config.yaml
num_hidden_layers: 8
hidden_size: 128
d_expert: 64
d_shared_expert: 64
shared_expert_gate: true
batch_tokens: [32768, 65536, 98304]
max_seq_len: 768
Below are experts of layer 5 (counted from 0) of a mixture-of-experts language model. Rows are named router (the router's row for the expert), down (a neuron's output weights, with its number) and show model dimensions 0-127. Each number is 50 + 10 x the weight over its row's rms, rounded and kept within 0 to 99.
After each expert's rows: a language model's description of what the expert responds to. This comes from a sample of Wikipedia text that the model never trained on.

# expert 28
router:42 34 42 71 69 76 47 60 62 58 54 61 44 62 54 55 52 56 58 53 39 48 77 55 24 39 43 64 64 53 50 45 63 54 40 42 38 51 44 59 55 49 47 44 64 62 47 46 54 53 39 61 55 46 47 54 46 45 52 60 56 64 69 39 52 51 53 47 45 67 64 49 42 36 52 56 33 51 53 71 55 38 49 54 32 46 43 25 52 62 38 33 52 57 59 63 51 43 56 57 53 50 51 47 51 72 45 53 59 49 52 47 52 45 31 61 54 61 39 63 59 49 54 37 51 55 46 40
down0:52 45 63 44 53 45 47 57 59 53 42 49 38 70 52 49 60 45 57 46 59 45 68 35 77 52 60 54 45 49 34 53 65 45 53 44 55 57 47 50 50 57 41 33 62 53 68 69 49 36 63 45 44 60 55 53 45 36 55 49 24 53 69 33 48 34 50 42 38 38 54 49 52 40 67 61 60 45 56 69 57 43 46 61 50 58 60 34 61 42 43 65 50 56 41 63 48 52 40 46 41 48 44 50 42 39 53 61 54 53 75 39 25 67 38 43 59 43 50 51 46 53 43 51 44 39 65 48
Mid-word t/s fragments

# expert 1
router:57 45 41 50 52 55 51 79 61 45 51 41 54 59 47 72 62 64 62 70 47 35 64 64 47 56 50 51 59 50 43 52 45 58 54 35 56 40 40 56 43 42 46 40 56 53 37 46 50 49 47 63 48 28 36 61 44 43 50 50 70 66 59 47 31 47 47 57 61 71 53 64 51 51 54 49 33 55 56 62 34 60 48 46 54 36 46 54 33 53 51 48 63 38 54 48 34 44 67 53 57 34 44 44 54 56 53 53 69 41 68 70 55 56 39 54 48 74 51 52 65 53 57 39 51 44 41 52
down0:53 47 46 53 48 38 46 47 45 42 60 54 45 51 49 54 62 43 44 66 25 46 50 30 49 44 49 42 47 48 54 47 48 36 38 51 74 50 37 62 66 43 44 61 33 45 57 50 54 47 47 33 36 26 40 42 51 50 65 49 45 36 42 56 42 39 52 46 47 62 44 36 51 56 41 56 54 37 29 57 50 41 29 40 48 49 56 59 51 57 23 68 55 57 58 41 59 52 63 36 41 45 42 51 37 62 64 32 51 42 61 51 53 47 46 39 46 42 49 67 38 39 36 59 32 54 38 58
Foreign-language word pieces

# expert 6
router:45 46 59 50 51 44 56 62 52 47 31 49 60 56 64 52 56 56 59 55 47 41 56 55 44 42 44 44 69 55 51 53 48 69 40 45 40 44 28 47 52 44 51 41 51 55 48 39 45 78 48 59 50 35 51 72 25 51 50 63 59 61 71 42 33 44 42 45 69 59 54 46 39 50 73 39 52 56 58 69 59 53 47 52 32 35 54 35 45 59 53 44 45 42 51 52 47 46 49 57 59 50 57 43 65 60 45 45 62 48 47 61 56 53 38 71 42 50 60 59 72 61 57 53 53 30 42 59
down0:40 47 60 57 55 61 51 60 46 56 45 52 38 30 42 37 58 44 33 48 57 59 33 51 59 54 36 45 47 43 39 64 57 57 56 67 48 53 59 49 27 34 32 62 57 38 47 57 42 65 47 47 42 55 50 52 41 49 27 58 59 42 30 53 51 49 58 37 57 31 46 49 63 53 45 52 68 61 46 47 53 46 53 75 51 40 42 59 49 53 58 63 53 47 63 47 50 59 49 44 30 58 51 61 37 40 46 49 38 41 63 34 58 54 42 42 35 49 59 45 28 32 39 43 60 62 48 61
Prepositions, infinitive to

# expert 41
router:52 52 49 64 51 49 61 67 76 49 53 61 58 72 65 59 45 64 61 66 28 44 54 43 45 38 43 48 45 65 38 43 51 55 36 52 52 36 51 54 52 42 46 50 55 59 50 30 36 62 47 63 43 48 51 60 49 40 52 55 50 61 69 40 42 46 44 44 65 59 51 62 41 37 52 49 35 50 59 44 50 55 43 63 41 50 55 46 29 55 56 39 44 52 56 55 58 55 52 64 68 26 65 41 58 44 54 50 48 54 46 71 57 32 43 50 36 57 55 66 61 57 65 45 56 44 34 40
down0:45 41 46 53 65 49 53 60 45 65 58 59 50 62 47 38 32 31 49 39 67 45 46 62 62 39 27 43 39 35 41 43 40 43 33 53 56 58 62 53 55 49 43 54 32 42 50 42 60 42 29 57 62 31 45 56 53 71 39 38 48 46 56 44 70 63 45 45 44 48 45 36 56 48 55 53 64 43 45 48 54 47 62 42 46 38 49 61 78 64 62 60 50 62 43 53 51 51 41 41 31 45 47 45 51 47 51 53 49 46 49 41 45 38 41 40 52 60 45 56 39 75 43 53 39 68 56 58
Heading and table markup

# expert 13
router:36 53 47 48 50 46 50 53 72 49 22 50 51 64 72 51 52 49 62 66 36 43 70 41 41 44 34 53 59 50 40 61 40 61 48 45 50 34 50 56 62 41 52 28 68 50 40 48 36 75 50 55 47 48 30 59 22 56 46 53 49 58 49 44 46 44 48 52 53 55 46 49 51 55 65 62 45 59 53 52 51 40 50 72 38 37 58 53 44 64 56 35 62 42 49 65 42 39 50 63 52 56 54 43 62 54 47 55 54 46 53 52 67 39 44 72 44 61 46 54 66 64 49 47 48 56 47 48
down0:75 56 32 50 60 54 52 42 46 68 63 62 41 60 68 53 39 41 50 35 56 53 41 44 57 60 38 52 58 58 43 44 45 50 44 42 39 48 41 58 47 47 57 43 42 53 52 50 64 22 55 54 55 60 28 43 46 49 51 60 61 39 59 51 40 65 67 58 60 48 49 33 46 57 45 27 50 44 60 33 56 51 28 42 55 60 53 51 63 48 55 54 60 60 61 30 47 41 45 39 43 55 34 43 72 43 39 41 53 42 49 61 53 39 53 40 54 38 41 57 48 58 51 46 27 47 52 43
Digits and measurement units

# expert 29
router:54 39 36 61 56 62 56 55 68 35 38 52 48 63 65 61 48 61 58 58 39 40 65 47 44 41 16 59 48 64 41 52 43 67 53 33 25 49 37 46 38 65 33 42 60 53 50 28 43 55 32 50 56 29 49 52 47 38 38 60 48 55 49 57 45 37 49 67 50 60 48 53 36 32 54 51 49 43 51 48 44 42 36 49 45 43 55 34 51 63 44 54 43 57 47 45 45 57 43 51 50 50 63 44 61 55 41 55 60 30 54 54 46 51 53 69 47 65 48 49 61 48 60 54 48 34 41 51
down0:54 51 52 52 50 46 42 31 56 41 49 38 41 23 54 57 59 34 47 52 53 49 58 49 57 59 48 46 57 35 50 66 54 57 45 24 65 54 60 45 50 39 38 44 38 46 45 36 53 37 44 45 41 51 39 43 62 56 66 47 54 63 36 49 43 40 38 53 47 43 56 74 53 63 42 51 53 40 56 67 38 39 54 38 40 33 41 35 54 31 55 66 63 73 50 56 60 59 46 43 56 64 54 50 54 55 33 53 27 55 51 52 48 31 65 54 52 43 51 48 53 38 62 38 39 49 49 61
Word-initial stems

# expert 7
router:51 23 37 61 44 77 52 54 61 45 24 61 57 72 56 67 62 57 64 51 42 54 73 64 34 32 38 60 57 33 47 56 41 53 47 55 48 49 42 61 51 54 50 39 45 56 54 31 50 58 49 58 58 33 49 60 54 40 38 61 47 63 56 62 43 51 42 49 56 60 56 49 33 42 54 42 50 54 62 59 47 55 43 54 48 46 44 32 47 49 47 48 57 41 43 61 39 43 54 65 66 44 59 40 63 52 30 54 58 47 62 56 57 51 52 58 56 49 49 57 54 51 66 49 49 52 54 27
down8:45 52 49 59 58 45 47 45 54 66 42 46 56 67 60 49 59 43 59 46 34 40 51 56 59 53 49 55 40 62 39 29 64 38 54 36 64 62 51 51 51 62 53 61 55 65 56 46 68 61 79 60 52 66 66 53 38 51 52 55 47 66 39 36 53 46 56 56 43 44 48 32 56 54 43 43 58 52 58 58 46 43 55 65 50 60 61 49 61 65 57 35 33 57 72 51 38 49 42 44 31 46 39 46 52 73 60 59 50 59 64 49 53 52 55 40 51 67 56 56 34 40 30 44 63 57 51 47
Mid-word Latin syllables

# expert 36
router:72 79 40 46 53 29 32 48 48 67 52 30 63 91 50 62 57 56 50 56 53 42 73 49 32 35 42 65 57 53 45 62 41 49 49 42 44 43 30 56 62 63 62 54 54 59 46 38 52 49 44 55 48 35 44 70 51 38 49 60 49 58 61 44 46 44 50 52 60 55 53 49 39 48 47 52 46 56 63 59 42 53 48 51 38 45 49 37 43 59 43 39 63 47 53 62 50 38 57 57 65 38 56 40 55 55 42 51 60 41 44 59 52 46 45 57 55 54 47 56 51 54 57 37 55 38 46 57
down0:42 51 48 49 54 56 54 43 49 45 58 60 56 49 65 51 46 52 43 41 73 61 36 51 52 57 59 21 55 73 61 39 39 47 47 42 57 34 44 44 53 59 44 47 47 42 37 68 54 42 46 30 47 49 46 25 51 40 57 44 59 41 50 45 29 53 49 45 57 65 39 56 47 60 56 50 35 42 74 33 48 47 35 58 55 45 63 68 64 42 50 65 29 44 45 47 47 55 58 58 36 62 32 45 46 57 49 57 58 41 36 52 62 42 48 42 38 48 47 45 52 44 44 64 63 57 43 64
Foreign-name syllables

# expert 40
router:46 52 48 52 59 41 53 67 75 30 40 53 63 59 65 58 54 58 60 70 41 48 48 54 35 31 51 45 52 66 50 55 47 48 39 32 46 43 46 46 55 40 54 42 54 60 54 33 31 52 47 57 53 34 48 77 37 50 50 59 59 60 55 32 32 41 50 45 58 60 60 48 42 41 64 51 39 59 69 57 54 55 41 53 41 39 45 42 40 64 50 41 48 53 57 43 55 55 60 61 42 42 46 43 57 63 53 52 61 47 55 63 61 38 47 75 39 57 58 61 63 51 70 47 43 35 45 52
down4:54 71 33 59 54 51 57 46 48 50 54 43 52 06 51 50 54 51 54 54 46 34 46 51 40 40 58 57 50 46 46 55 58 37 41 45 39 40 60 35 38 36 60 44 50 46 47 53 47 73 43 46 63 41 61 68 56 55 51 55 48 61 46 54 53 38 51 48 42 56 49 46 53 68 63 67 51 49 37 56 71 62 46 35 42 50 62 53 50 57 45 55 54 43 52 68 55 27 53 45 30 55 63 52 44 41 51 56 55 47 47 62 42 27 56 61 54 68 41 64 49 48 51 54 47 34 64 42
Prepositions and articles

# expert 3
router:35 53 53 58 44 54 52 69 59 46 45 54 51 60 59 64 45 54 57 57 45 45 75 54 39 41 46 49 47 57 47 53 41 66 47 53 44 39 55 58 49 60 46 30 63 64 50 40 53 74 46 55 60 41 47 55 48 47 39 44 51 61 50 44 37 33 48 41 66 76 55 54 56 42 71 47 34 38 53 50 57 55 61 57 47 53 48 39 36 49 37 33 53 31 60 65 52 37 57 59 64 36 58 49 60 63 40 52 64 40 41 55 80 46 45 57 42 68 59 56 56 65 57 57 57 53 47 44
down0:60 47 60 49 63 45 65 40 58 51 60 50 45 34 27 64 76 49 52 55 58 48 61 69 49 62 43 57 35 51 45 41 47 55 48 55 54 55 49 57 52 51 49 51 52 52 43 51 61 76 42 46 33 49 55 62 56 46 46 67 54 54 53 48 60 64 80 49 65 35 41 52 35 41 56 40 56 44 45 64 39 58 59 46 41 44 52 43 55 37 47 72 43 55 41 19 40 55 61 52 46 41 46 41 47 41 48 45 49 55 56 33 62 46 49 50 51 45 48 53 69 57 44 50 36 41 73 51
Copulas and open parentheses

# expert 26
router:50 28 39 62 41 69 50 55 74 40 33 58 47 73 73 50 42 59 57 56 48 33 70 61 36 27 44 53 47 54 49 43 35 69 52 46 42 50 35 49 53 51 50 56 51 67 36 42 38 58 46 64 51 46 35 66 47 43 45 74 66 56 59 43 42 42 47 46 66 58 53 52 57 48 54 47 48 48 57 65 40 49 46 61 30 46 46 38 51 64 39 52 52 46 51 66 42 65 38 56 53 54 49 42 62 62 42 58 57 45 44 54 58 54 54 45 53 50 56 59 47 49 57 44 50 31 39 55
down0:44 51 41 58 53 45 44 60 49 41 51 49 48 42 40 55 52 53 47 24 64 45 60 45 64 36 55 66 36 48 34 43 56 44 65 49 56 70 50 30 54 73 59 33 38 56 49 44 33 62 46 64 74 48 58 38 43 38 57 63 52 52 41 57 52 38 44 37 63 44 69 62 44 42 59 44 52 78 29 49 31 62 45 50 53 39 40 44 52 48 48 47 49 50 49 73 48 51 44 40 65 39 47 34 54 47 50 44 44 53 55 37 50 44 41 51 58 44 42 44 55 50 52 58 42 60 54 65
Word-initial consonant pieces

# expert 33
router:49 32 42 55 50 49 41 70 51 29 32 51 61 57 46 68 53 62 63 59 47 40 68 57 41 40 40 49 60 46 32 72 53 59 37 39 63 39 41 59 43 39 45 47 56 49 51 42 51 50 56 50 55 33 39 56 37 40 40 53 68 56 57 39 48 55 52 66 50 66 50 41 42 49 42 57 29 55 55 53 47 46 47 44 51 37 53 48 39 72 48 51 62 49 54 57 40 36 70 55 65 41 49 31 53 45 49 48 64 50 55 49 72 44 38 51 55 68 55 51 56 46 70 34 48 45 36 53
down0:45 57 42 56 49 50 66 26 35 44 54 45 51 75 74 73 54 26 43 55 50 39 48 47 55 50 65 45 60 58 61 50 38 59 56 42 33 42 46 50 38 52 54 46 50 52 30 46 46 56 36 63 47 49 46 55 54 47 56 47 43 46 41 55 49 59 49 58 55 54 54 50 60 38 66 46 49 39 24 51 58 42 43 52 52 47 34 39 56 51 62 64 38 43 56 41 38 53 21 50 57 51 64 36 43 66 35 57 59 44 46 46 47 55 52 62 58 55 42 50 43 50 36 72 50 42 67 55
Personal name pieces